From a checkpoint of a small mixture-of-experts model trained on Wikipedia.
Size: vocabulary 13769, 70.7M parameters.
Experts: 64 experts in each of 11 layers, 32 GeGLU neurons an expert, 8 picks a token, a softmax router.
Training: a variant of Adam for the experts, 319M tokens.
Below are experts of layer 8 (counted from 0) of a mixture-of-experts language model. Rows are named gate (a neuron's input weights, with its number), up (a neuron's input weights, with its number), down (a neuron's output weights, with its number) and show model dimensions 96-127. Each number is 128 + 32 x the weight over its row's rms, rounded and kept within 0 to 255. Numbers have three digits each.
Before each expert's rows: "comes before" lists some tokens at least twice as common just after its tokens as in all text; "mostly gets" lists some tokens that are sent to it at least half of the time. This comes from a sample of Wikipedia text that the model never trained on. Tokens count by the router's weight.

# expert 51
comes before: "2", "1", "–", "3", "9", "4"
mostly gets: " U", "ö", " Cr", "″E", "″W", " order"
gate5:122148116127162081178169110158158163164122131171115092126163107111068078133131113178141105182139
up5:140114129109164164140142120170113191147097146156169116116099094054125095071059211142108139109141
down5:186112151124102131182128107109136173100143172203102077076101128130178126098118157131163147115082
gate6:147068106113123118075128120121164095075091120125113112143106166135137143151089084113126118066094
up6:114067123078119103093114109127128119110076128145097146147117164099126144132087070087099105047094
down6:089110089096120139161132133179113131132107096159084100147159143118088148148168109076123084135074
gate7:127116120183165146119136141117122212191164132165148124089110083052151154119126107140127153118129
up7:136148074105130127132122157098156098143204166146089124087129140170126133097110147129112096112158
down7:148088130110113152118093111128105106078177163177183167163124098142107094082182102143110108103139
gate8:103168092180156079179130111090132139199180097108146136072131144119140109070111135069159119190154
up8:143159107147129081121129134129144141149111079061214092107167115161106137127135118174194024181138
down8:169154167063074134141148105122076162131181128127099097105092135075126067135111115142092147104136
gate9:103152129103158129094144165170139099126158144107126144149159119158146139146153120071223136166110
up9:107167118092143105106137137163150127141157146123100155139144104144159144135132119051220158168101
down9:156122100097135159178206101135116166145135120114146096120092174117109076124042101096164153154084

# expert 11
comes before: "-", " the", "9", "|", "–", " his"
mostly gets: "In", " won", "----\n\n", " during", " In", " began"
gate0:162065079177120102120129152134119172146089101232098137146138183136157106137110116121068163160163
up0:156066080179126100093124150147120162139112096234107168140144167109181097143119119130076133154155
down0:112114141123114139124105181095175125108150110132105139125140174131100131126169107143064123095132
gate1:134140184112073161095135105148179141159153107127115138153148110117215175103154091122168180097053
up1:146141160146143155184123099135120141099137158071151057087125157172106156152072125152107088193124
down1:146083190154168100084163133175130133136101108127108129103188109123106131122128189139096144124101
gate2:093140078140106078099146182129056136166152126135114172142109122165122137121114122172111163072117
up2:184109178150142165197140104114182164115094148147144074148123154106176141127123123075145113185131
down2:159161090174141186171144100179113112100139097155111115113110148139119135153049166180119125164103
gate3:104105116172079124129145137173109104136168131091165159096117180120176168080116136158105106118133
up3:092150137190126117152128117156089128150165161104126174110117203108121190093115142081157109113133
down3:148110137125148114151133127123151065114100149166076162096110127160155085144154139092082152138111
gate4:139120159150100156125202156190149130105152102050147101121183116153134146122156095083094129152083
up4:116105101085148154117167203185108139054092146122158128112142086129120088154120129122077091090153
down4:098110107132120142041156093098145116097142140060167118171139155075161092157136145126173141100140

# expert 23
comes before: " |\n", " |", ",", " (", " of", " in"
mostly gets: " album", " episodes", "°W", " round", " Award", " However"
gate5:082092125153146116146111128130185130146087153076131143088120089117120172139105160148129143098093
up5:092156126150166155125125079094129104150125091125103152076161089142095148189121120160164128099082
down5:157185079116142127157106188155155149137223097104115107124168094123105159173119112096123134134091
gate6:105132151139111148105136129115170172092121146106175100134109105136132063088181138071131120142121
up6:111099157115114145155130133152062136176160149191121098111108107179129124121109204154093146119093
down6:184066114126101109122110192158171088120116124142138117097140141100186149139053120120156176172107
gate7:133159171062139130185086103130089074129120108106160116142170123129078160166123087193115134116112
up7:124163144068120141166095157076125104175105131096189090152155141125089137115151117155138143123127
down7:161114113117089109073144131106155164066159140090129161127153167149092098113145146121082076167114
gate8:105092162135146145092102127121128129162100167134160127088081119063152128111106121167088124047152
up8:144146134154109154048096144082143126127108179177079171148103065145099174113061099115152134158164
down8:091198127148076106101184140127119124065049111194150127107127101093153156126150172080106077140146
gate9:172168168142149163198171145217092161075157148148183189167142156109156099163164066109028137059114
up9:183168149151132164160197134213091144101169181175127140067120165190152155142115118129105118107104
down9:094111132136206135170170125073132126159169136163141187108125086114068142128108105152148118142167

# expert 61
comes before: " the", " a", " his", " an", " her", " their"
mostly gets: " The", " her", " when", " his", "The", " under"
gate5:117142066118132189107142147055114124167155070129136096129124125129141152130074068078155192119103
up5:138131086119137193102142165049124098165134076124130105128141119124126152128079058069177180122098
down5:151101173120119120173131138146141151121133115122143119142119141137118115081187084163145095125164
gate6:136122136125160113114119090194112118092129230132080118114113132132090161143174119123123058131137
up6:137127111109177153151124164097136085128164166091123079103104159203091154149125154128153100133118
down6:146099080157090086128108102111175115118097238195101125136111117114121168165132128108111133165136
gate7:083096131146103128061130069175167140133067099201073198142203136104089060115097173114144125146091
up7:130114128123093142125189166106121145159180193104199072123125148144171136096139121133089201142126
down7:111127100136093075173118134136114132111208074085102160145143135160179118158146140129110077079165
gate8:142073110114071161131108100105148129116169204175091197171140146143078178165126148167163083220097
up8:088125103162112060168138154119151161150084118180139106147137113189108172141165082154136153159163
down8:131123179131110152154112169138108120201120099098164111112118159125119146139140155125152106083132
gate9:166117114111183057099161098205078161172042091179056099152131097093109133094182159123122161107144
up9:151124106141181103131145093189105160156052067174027083137163094142059141107183133151131178115128
down9:176106177137112159160112145110106116064167166109133118106062086103049139130091090122145122189153

# expert 46
comes before: "1", "4", "2", "3", "7", "5"
mostly gets: " g", " G", " t", " sc", " f", " sh"
gate0:138144110088085136081177153090163097074076112131153106127153177151146169125099120146101115120140
up0:147110126121131188091122114148138122147064135090130158144150119136115067205127083117095117103120
down0:159137089128140121103076080117137106158087109139117089118154160092128113115164068056120159101101
gate1:104087103144120102111053097129074089156123115138097150169101147139158133134095177118118121187145
up1:108135120098072113134089124073115109184180086138181119056146121133142118148073157144072109108149
down1:192129072106124123111121128114072108072117107103179094084158143146131102159165079162114102163126
gate2:107086164125183118135138165135132104103128143140128058111165124085177158114190084076107148097147
up2:101128172137194151118117140155146095089159140129115117145122155118151083149162078179153135171072
down2:129095158113187080157137105167092091110154197142129130167155093134119160104091093088087126108133
gate3:112132142062177131135204135149119141192124145074129144123105151137144163122128172098121096135151
up3:105134092183052138115049087103098148067132082182135103147143108138114099131114107185103150109105
down3:173111105101141132094084109102115141083061076217134131117076113128167146081096163130127176073114
gate4:140106190162186180119114119072057130129123146126158095158187115176132140142172097131079137073133
up4:089162054075055059133155138153178151148107088145111185095058107087104119117091191155168109171140
down4:076133146166146207118125141124135129073122072075120117087110176124146115100112141104087119092099

# expert 9
comes before: "1", "2", "-", " to", " that", " his"
mostly gets: " De", " Le", "On", " [", " said", " wrote"
gate0:119129120159142068139139114123128107121146126162179163095131158142087148119135158211170164182101
up0:113168106115099145116143091099112155165185127139068079138155135134134088135103071080113074061148
down0:138092133069152121208150103095191121121144174117125159145068102176090094117201201159075149165102
gate1:168138116116123077155095082140114110160126121169115094162130121197126126164177145180124113141146
up1:116106141135130170077156142120129146084137122114133150095142152075125119098084109087127132104131
down1:132142103145161122147115129116140116103170096166174078119151144167136179122132118121175156084121
gate2:122167143143146172165159180109127136174077134115172076134146104151145116116109155098111118128096
up2:126163136164144166159134137089147128169083118163161060118165116149137097113114136122138118141107
down2:131153171105067128143115094112130133115144130093123125139149123141096088174170115143113119124108
gate3:101121137084161140011159161152138101142114146134170093132134129166187073137147167126188175137126
up3:167139118173094120233096094103106165123113096147075157138124119097079158109114100145074072112136
down3:111103151127113056106144079097138177103100099169160158168124105176158140120156126109103133108162
gate4:111132055144132107139167107124082145138124125220099074080127124173067136090100104148094082114193
up4:122119078125103115133156086098101116123132140216119107099157134202065125105128114152118088126171
down4:139109106179137137151120178137148120127150166131122174087163169043149152073152122101079175179156

# expert 1
comes before: " of", ",", ".", " and", " in", ".\n\n"
mostly gets: " station", " system", " water", " art", " title", " land"
gate0:103202093126099145175080135129106171120194059152094097114103124168139136135065091125162114187093
up0:142115086121124159146074146151133122182148080153124156091111149132130215159079162087150115121086
down0:158088152127192148140089116166130143196126108108109132132166083088127218185175103191176158098105
gate1:184120100100118136100175072142131110121086162168126092106099112154133134122152208174100119069140
up1:088160125103087163128114143159134127071130106125141082116113153175119116134123147159148112133165
down1:113100111170208112116069145084113163119087096134165167120143069156099129165166096101111129153139
gate2:124139113187174190170102134111147148100159105157124133114128096137110095025149100120135134120135
up2:152103147164187126096128130100207178133079118233146116135116177172115144116165171104136116151105
down2:125199109090152171143118140173118098097179147120162146105069110113143092151067106107166149127145
gate3:148166091095184107161122128142193137154179082119150125102135154108141086091123171115090154112128
up3:039108144163091130080109144103089122102129185097109128132123061139106128151140090135175085186080
down3:178094115137139091130095131097182177154096116108123111132153082098136120112174091090073061112169
gate4:115063098145099141077119139088155100089123139212163137088140121161148158104174180107114141141120
up4:101093092191183091118107189087173159156121083154169157140172084105149143125150111106093162175106
down4:120130115101057123079144113167158111096160164221089139109109139101146144081141171119141139093069

# expert 58
comes before: " |", ":", ".", " |\n", "\n", ";"
mostly gets: "°", "′", " Episode", " km", " Released", " Label"
gate5:177127115156061089056154140139150143127108165087173114129150097111138107096164114159142137139132
up5:160082122152094112130163181155184107076099199049143214144134110154142149110109104171132145123115
down5:142062164127093111097117162135123129091110119090094107119082131160085121089164189113167118105108
gate6:118108088047121158113122210114094201054112119150117117128110236071145112139130148150107122075122
up6:119161118149152137144055148123119126095145163138133156155133146031138186174150125115143106101102
down6:135139148115131107205100147130182130157130134165188156119126131108117148146192175139153125114157
gate7:156148170087176123152157118122151143166080055118146157129117126108161125122115116100147128135165
up7:109145174109186117204108115105172139156126065133123171148131126077142132135129139067148155124148
down7:107174129145106099132097123110196110099127099134068114103102082135113181149132100110119086100122
gate8:152127108083172099097162082139121151138109083140127142106071140135151174099122152120119146136173
up8:119189088151198085112093155076131146189110074109121131127159065088135166120141099094157101146080
down8:159099144119125175127152126147089182094085111180076127057156147151126080104072126168121173126187
gate9:093104125133116129095130138140108183153091163108163116063125134127182134054149134126115146191147
up9:178148139106128134158145128148132072085149116144104127184102127141082113187097113155130097074136
down9:133112135065111123168119110104116131151139157123119155123098136174110090094124120186090124152105

# expert 21
comes before: "1", "0", "2", "5", "3", "9"
mostly gets: " Ar", " million", " politician", " $", " born", " Am"
gate0:152160136184134102165144072147113099131130207161125144133122134126144112140132052057169135126094
up0:180081128145068123099140063107175132110044122190076108098152145111086072196133132159184111166117
down0:111131109073139121163130143125132136115184141117172172142082137098173093126150129154112111148129
gate1:132121173056091145052117078149114118197132165137159164181102094140200168143062109128173144065092
up1:152121171069078134056109095152138107197100178120170163192116093130190191143083113136189148056084
down1:160114118176133174163119149131117047205127087170108111128115126152141121194100066120132113150127
gate2:104144154146108157168115126078134119110116107101100113105139189137109104128152167115085192123173
up2:090109132111152059102130157130150174170159150119140145120102084144150172113129129115181092165041
down2:119098159132132108090140129123126075170130107167125114235127115146111112139199115178162079099137
gate3:133170157130110174106122142131121144113068121100166167149181144154111146111148124137078189080115
up3:147114125098122132133095093117150135126218164159147117088113090089146076139125092110096082138116
down3:110051170152119161072124102118140179147101203139137144099088185179148149106120159072137089105118
gate4:096140186047132128166156158169150177146160220114129125116096128077137157115163102112104114112098
up4:162090086155138143088102111122171172102139151107102189147138157116163140111081143064182131132120
down4:134096079114114199146123100110251055167181188105102088185150149084140129138101108091063182112103

# expert 59
comes before: ".", ":", " of", " in", "\n", ".\n\n"
mostly gets: "″N", " MPC", " Award", " Candidate", " Coordinates", " land"
gate0:082134108168122192154090074120105152169180149084110091112116126183135123137106189153109129099140
up0:121114137184077137143116126097143166172160118134099042085144111127123152173134103136128131077114
down0:092136136127102107080126148158138138104129127093088087096137100131154188191131161147188147082126
gate1:122127118123152178138155156127159083136087156088112086126110076105091177063115103126154127168168
up1:117137120117151187138143145120156096116084162081121098143113071102097180068129097136172117179159
down1:133144127160124126123108135084190090169137113093161177154151126085137094116077107068166139108054
gate2:167093136107078179106068127071185171145148093120147084133170134116090118161148144142147137102142
up2:071088161182110095163139102100099135139147156155119121164063109164090125120116147158096125062103
down2:112123104136085120121116120112126120084174129074145126149103151131131096129054090147158151089067
gate3:117107157108081109168119099101128168156153122147103134161117059168112093140130124177143121163088
up3:088190061217130120128141083093120099136120110112119121129137209117123131146158090071124120134147
down3:169117124132111129137120131095131128100126117170125109160117151130142085128136131119113180176104
gate4:078097102128129181187131132083175151216185119085131144106105129155099103121094130109087133116086
up4:100116106132125180176139111085164149205203121082145149087133128139100126158111090083099131116038
down4:133152129180136096125043131127137067093132112095106178101076151131108184152104074055185102130137

# expert 29
comes before: " |", "0", " |\n", ".", "–", ")"
mostly gets: "|---|---|---|---|---|\n", "|---|---|---|---|\n", " Rob", "|---|---|\n", " And", " August"
gate0:107140113153171069126108154076144181137133114112166171080133159204130118115131109129173091160183
up0:209104120033193134091176172141119139146113151137138115114132073108120132127205113104095109140111
down0:112154154141143114147168158104098098102151115120178149128121126069089132209119123099145151201098
gate1:147137155170145056148127124125177118179144109125124130129131145079127165098088126121158103165135
up1:134157114150108104135114116136093145100130141169142114131113065184099124120129175185110138112127
down1:174127144131056139168124119155091161110085107107110092157136203125105140146072122127098156099133
gate2:098075090153080132108161067171161146132134167141167090101072108143132082143118162150065108115106
up2:176161137130160106177134196089086105102118089151086158139163158108132137115141106093182120112151
down2:107111151092092182131156086135185102107107166087089086137092137171164101163119133090133159134105
gate3:055127191139124203151212122129101085085128108109202130106138099177127064151111160129106111098168
up3:054129178150125198147201128102102080095107109091210132151160086182125108149118146130130119131173
down3:090110139156145090136123139147061147108129114078163093084170130169136202127181115137143094052128
gate4:090160087132100102115185079128128099167136099104186075083154166100106111087155070112066153137138
up4:167097149129161141138078174126125168093133154138074172155100094158146143167093184141181102119112
down4:073110120103148099156184117093118104102099114159080113106101139152146113095105118121194143125186

# expert 44
comes before: ",", " |", " (", "\n", "'s", " of"
mostly gets: "==", " University", " College", " State", " Racing", " Jones"
gate5:137124122102126141107129106113154177137173125157088122164087109132139112098176184142177128130145
up5:138134136135147120146136155158105110132088124084170151078184136108130112136066072112086119122083
down5:125128150101073114137163067145204151100110138150108123141110166078120120178110175104185116127123
gate6:144115153101090140127133107090120096156120136134112056188092091138097161143203117114137139134098
up6:144115180105091128143129110074110086156116141143128059179098098154099166144187112123135119146090
down6:112161122122212066132153150102168069106133129099124155163162108109086136158120055176159096145148
gate7:082118128095151087186133097083090096119134181188101111135090132137100124150072142100124148162100
up7:149111176068168088191208098123075142097144122168154119122100167154132098148095107126096153117128
down7:197162137140086109182092085173128131160071128127115166126153117125109133130136149121140104205138
gate8:141114109115085109166167119112133075102109123147142109080109124179104120132119143133161066146123
up8:116181117082146134132129161076141133168131122125160054075178087097124150170113141138167088179116
down8:111070091138195107126082106155079147092143194120112137146091158103146126138077087158097125128015
gate9:111120127160087159120124110115165161192155136124071107136102128146115094114189076156129155139160
up9:068085117106124132162193088156161150080121152138060137147075109146131095069156125083104172087152
down9:142072160126142100139114048138149107170123117114079079138142139108159106139084106115041122175115

# expert 35
comes before: "9", ".", "|", "7", "8", "ay"
mostly gets: " D", " M", " S", " B", " T", " R"
gate0:127107185146161134083101145164101131093145137109097083132126136120093141146153096140186151075135
up0:135103087114124093137112173136118147152077111154105149182103089146168172083114157144066151101080
down0:163151118134084121074087091137112101094120062178200149114114125120118115073131121134159163187159
gate1:131092131096150123172196069082095117165112124163141089161128169175125092106131166127113066218178
up1:172158132139149104134066130141098147113168122105136177129141085120182125174173146159110164086093
down1:143160124117069150064123076153087125132125081159160118117161132134105165145085164049095140124192
gate2:115082132106115154136123127144129100183029105178078142155166096098098086060158112093144127105145
up2:116150096122107097153135127026148129139131119163128180151110172148151107136162075162121136126097
down2:153148085185210144174079193169127100170128075108192139109120112114142140116128170129110104188108
gate3:147141140121154149086157113127136083104141139041121149104143136119176087176181113172132085156114
up3:152117151132137150040159128132141088120119132045124150102126112099203052153201131146109085159085
down3:151116131168136097128127138072150155170158236108088137186146128155113143095106147115093097102139
gate4:075115112146115131129119103079108029111164139126069192112123128158115111153163105139113125150158
up4:064124101146158129151123141115133067110134128138061142112154155184115138141140061117119135163122
down4:144095086196104181159153118067159093116160182198068174169152160166156144121132069132145126109156

# expert 27
comes before: ",", ".", " in", ".\n\n", " and", " of"
mostly gets: " later", " began", " died", " However", " before", " century"
gate0:175120066131128199162060104134214159129129192082160102174156130150162113152192152128116137084078
up0:150151088129127201151080112112209155139129182103155120163184127144153130130153167152137143086082
down0:088149135119136076129118116107095110142148094084118116119154177095115138130129119066147082191162
gate1:179164117106130122112198136141143145113123135135166165147148167112160119182122166102096103083118
up1:134192138040123168114158109129106129159110110105125141173151108170098076149173200145211135111106
down1:136151195070113075118162092098116082140066113134130073125152122176091107153183128157101177099078
gate2:133170150116136181124113132127101109079151136090176108129155115145091140152083148119090106105148
up2:096130162134140107120174130131123144193164108153097199130134135061137158108122101101129182118117
down2:148128135106118152082149130182105084108062116154193139070137109120136119143150146186145162087090
gate3:064109114134095114101203142132153164101116139153157116094138117119177138073115112146134116137113
up3:065145146102110123094224152148103113091102126126173125111151094120166121104089122139142123108130
down3:105163129150134111119115146147155112123152110143150153132145162088142136141145097086153170156131
gate4:105107106145106143079093086080192129108141144179083146106135148128150155123125125114149167117120
up4:176099120074082125117194117150082153088095129139135105097102144152147089095159160120108089150139
down4:132138148092146126077127081145111123133156106071135142137115082142175105081140114098150103150129

# expert 30
comes before: ",", " (", "\n", " de", " –", "\n\n"
mostly gets: "ola", " Charles", "ado", "án", "ino", " Los"
gate5:121148121122153131176104116172135098109166148077077194177191166129083129155105139073140134169147
up5:126101118129120145082129117085139146167088092199171073085066102104176124103128107177127129059090
down5:170153155144179114196160183094147149126158079132135140076135117162097123113177076097127102120128
gate6:143164195081153133123136158160175076146140080104151110153117175086137146073150064109090169100137
up6:167134122104114104152224131113135113081097155135156100071074155189138132149102128117099118112152
down6:103155099155082102133111125118078141180151180062111146118144050093139111090137125147087158128109
gate7:135085160057150113138140072132102134141034093142107101148086158148084136103046164066182102061197
up7:113087166087108112133182093116050089153053151135112101145137106167059141136079180089173085103191
down7:164138178085139111192111136137137075157161097132170070122171146102123135170080093170085113105106
gate8:088128150217105062135197139178107152080131159163110093097170146152140121125181136116061151132089
up8:164086123129105124143180110126108158121066118149146095186112159190157099086180143137134114180119
down8:154132146192208089129154162110104061113130161175175114121110121113206166185175034102106089114121
gate9:119126126132116143154111157138133158118138119135206091121136098180143121124175119120098149114099
up9:135133140120148113118082145146198201134120108114177112148131102151136100102150111105140181129104
down9:143174124131117087069123129147121105182154131162117121123133128078139168116100112181126162164137

# expert 32
comes before: "8", "9", " to", "7", "5", "6"
mostly gets: " due", "′", " without", " human", " Civil", "Scientific"
gate0:100157091123076146095095101131120176154111155128117041153073159161187072121142153118098105085129
up0:087117081117109118103127082175112149159123091143129072095125132135098123170120133100078090073182
down0:121180122130053131146121151124140093101044152096067159152105078153138119167167161160127129167148
gate1:103133166126145125144154129119151079159135136134116138134102129116195143151090146090109117116060
up1:143129089144118120089115123157109169136108080138123115131125139157060119127157110163140150148164
down1:150173144144167138077142141190109110169102220137082194130205186146169119118146131077123050089158
gate2:088110170109173146075150142167125143099154043159172124118156111123141155122116185123130147119110
up2:069105164129177160074126151168154167071159044149171150129164101126139154125115176120146157135106
down2:141129130115122127103171149150171092214048133118130136144217157174122131098110077069147143127167
gate3:089117056163149084108126123142143158128192088137140121202149126133163141164087121172180142085137
up3:084116058159171075131119135139139147118205103150139129196166121129162143168098117169183143091133
down3:106157173100184086125167117147178072206081117155105118181154111129088131125176121134098128164087
gate4:135085140128173107116083091111132157131104154133102087143167098118144152127192173129187131178099
up4:130126184163148117040154100189124110155061100113132112132055162151155142054151224130124125123118
down4:149171174090095172176131156125127152115124188144152121097105088085068114072130173135141088148142

# expert 49
comes before: "1", "6", "5", "2", "3", "4"
mostly gets: "_{", " e", "(", "′", " $", " co"
gate0:100113061127129100188138112123099152113183164120116123132178141103158165121143074113135122210102
up0:175162151081064134068111146107088184152140122162153118123104164129130131113140116192065181086172
down0:179145133169138103125110080086135062106174134148095163158093155151109157161092155113135077107151
gate1:112054079084135108079189157150109106156147131166146122070139156119068164131114121114173052169192
up1:122049088085131107109180157135101119178141128174137127089148141091091166128121143094174072174172
down1:169100130128115148086143128127133101180155106129160139108185174098157116143124113122128136204103
gate2:123132132130023157122144149124183143136105104117136090095168098112122086079158125116135108160150
up2:118111147140086150144194151148165143168126145163136111105179129117128059101124152127097103151175
down2:172116107185091156112154148135165102155183103072116179159177126093085174173123058134126149134168
gate3:119109101168080159090121106132183085074064168125100125120098106091192144073104187077144115156197
up3:061148131127117131116118161110130085133083098145117136070142127095189119140102121124060131123188
down3:143199245174148154127106156103212112116149129100102131111181097148130139103168131159127123156114
gate4:199149152135106096094117128087096131123058129114122054111141139088150151127132122129122161137168
up4:157103154191130136093105106073119169134092128137140031135161164096145144117142127122148154122134
down4:159124118110118131052177113122130117091110180107112086129057135151139170140112142074146121132114

# expert 43
comes before: "1", "-", "2", "0", "|", "%"
mostly gets: "\"\n", " million", ")\n", " dis", ";\n", " billion"
gate0:132162154091148161117090159115111106121136102124080169136083136067090165108044133108142160164135
up0:194115099112182094125158180143068111121094139158056175118095138100157173104151127090116175115136
down0:090172111119100124095076115136177081097085050139150117152117117127140119142166133159138122139115
gate1:100152075097139129191159158108084075158108116116141096072143143128113178214115185117116166115115
up1:162141134136098141039097099151162138113101075144083145196098097136138122080125101141134109117113
down1:084116081121112109105125160203145080106152142136172083144120145173143088111140189081084073162187
gate2:142119140094126070145135141128091143140097197123129119167117177124156115103140129083038117142160
up2:136113147118118094129130128108101132137085186133154123169129147114145101114131106087069109137146
down2:105080089115191148142168110143097074102093116140091134091123170104143104119183202126125149110110
gate3:097155193114170098142156098189168131124134103132111131040163103140172137158130150183155064095108
up3:116109185132195094129136111192144121140091089165121157061184071124182111120145155151147079095134
down3:129153182161095109112097097053106185160157142133173182151167161107094148186100129150065110141132
gate4:114061132104138166149152136159142165094084105167166091065162152169150082094097128161139165085152
up4:135182153148132077114108132113114103162185178091083172163082124080117187156163170094116081184113
down4:097093099097087072113136095195079135139082119140132145127135162119136116091107124140111130161146

# expert 19
comes before: " ", ".", "′", "8", "5", " —"
mostly gets: "′", "°", " decided", " November", " ±%", " –;"
gate0:116130105163058134167147148137146090129142087168142176144122106142119133124123110160135075125141
up0:135042141130114157129182132168111082143146133151133195115097114140112116132122140156139049124109
down0:100132120143145109177105099139137118138155129126063152101085045134120148074102139176112085150117
gate1:123090165130085150082148107154152150144204167152106072107151137190126119177179164087013106137137
up1:112123089092154157069095106101087094103108129106131075111145112150137134090149107099171092146114
down1:175136082184133172159145166129089155118128143088134131128128153155129121190036056168184117123147
gate2:182078128071124138085140128138079106156123162094107209159085115092202073173119138107116073133137
up2:130103130138066176053123068135114099125099156089145177152105146140167106078138127183146121097136
down2:119088106152153173122090093148093151130128116214160156157114131045154181169092098141086140181175
gate3:059101109169130147153172169165091073169144123098086134103074123102161098065106102152148112094112
up3:081096088174122151152157188157130065185149138099068112113071133118142101086106102170168096127092
down3:153130146148120099142168194094136149158131154117049094135137120142130060127130130154161104121139
gate4:113110099133069158086143123172129144167129129119175126149108143123157104117167088155108130138161
up4:104084186052123165073137107154065103106107166098142187162075129100167074106168108143073104083145
down4:100089117136135187112090167127090147091102113193167110140070154096128177076112152153132105137144

# expert 34
comes before: " ", "9", " The", " \"", " A", " T"
mostly gets: "=", "|", " List", " named", " Southern", "',"
gate0:154127131112117133135088166126188132112132116131172175059178175209140176133223147130173142153091
up0:089128106110148114111166083108072122151116128113089088182075108054127082105043099101063104084191
down0:093130151103111154136122088108109170137105201157114122120183150109098163148210127175097135185123
gate1:103138114115136153100125143085182088161107159134124078105112074205132131117135149143124108172097
up1:095150158120124144091126192100189076125089137108175096116161040197112140138164162168132106132093
down1:122133107173137133117143105148117118116112114135148091102145134132151122094155164119152144097148
gate2:141135080097112155137106068152152185158116115146125119096109152152120114126166116099159109185126
up2:129128129100082150125092098160119186110097120130131128093122122168077155167179126112165116179108
down2:129161103175187135139159077147099150081187111157125155130129133127146152087108180099178146133150
gate3:138131099076110182122141114174151171132116178126147098104105151109144141052119183124055091166101
up3:135126123160145064116123164090112100152132080140131169131162095168141072169106099132158171041172
down3:123180121127131116136141151127137162068142160132058170089126144138127066107096112139079111119144
gate4:142140193163115176143116164155119114118137185132167082123110186115135153089130095163146140138103
up4:125145182182146192160100140104148096125147131105138081124120181108117138089113088125152141142093
down4:129145088126118117125172150130160123107110072145107136129099115062081122135110135127065130136132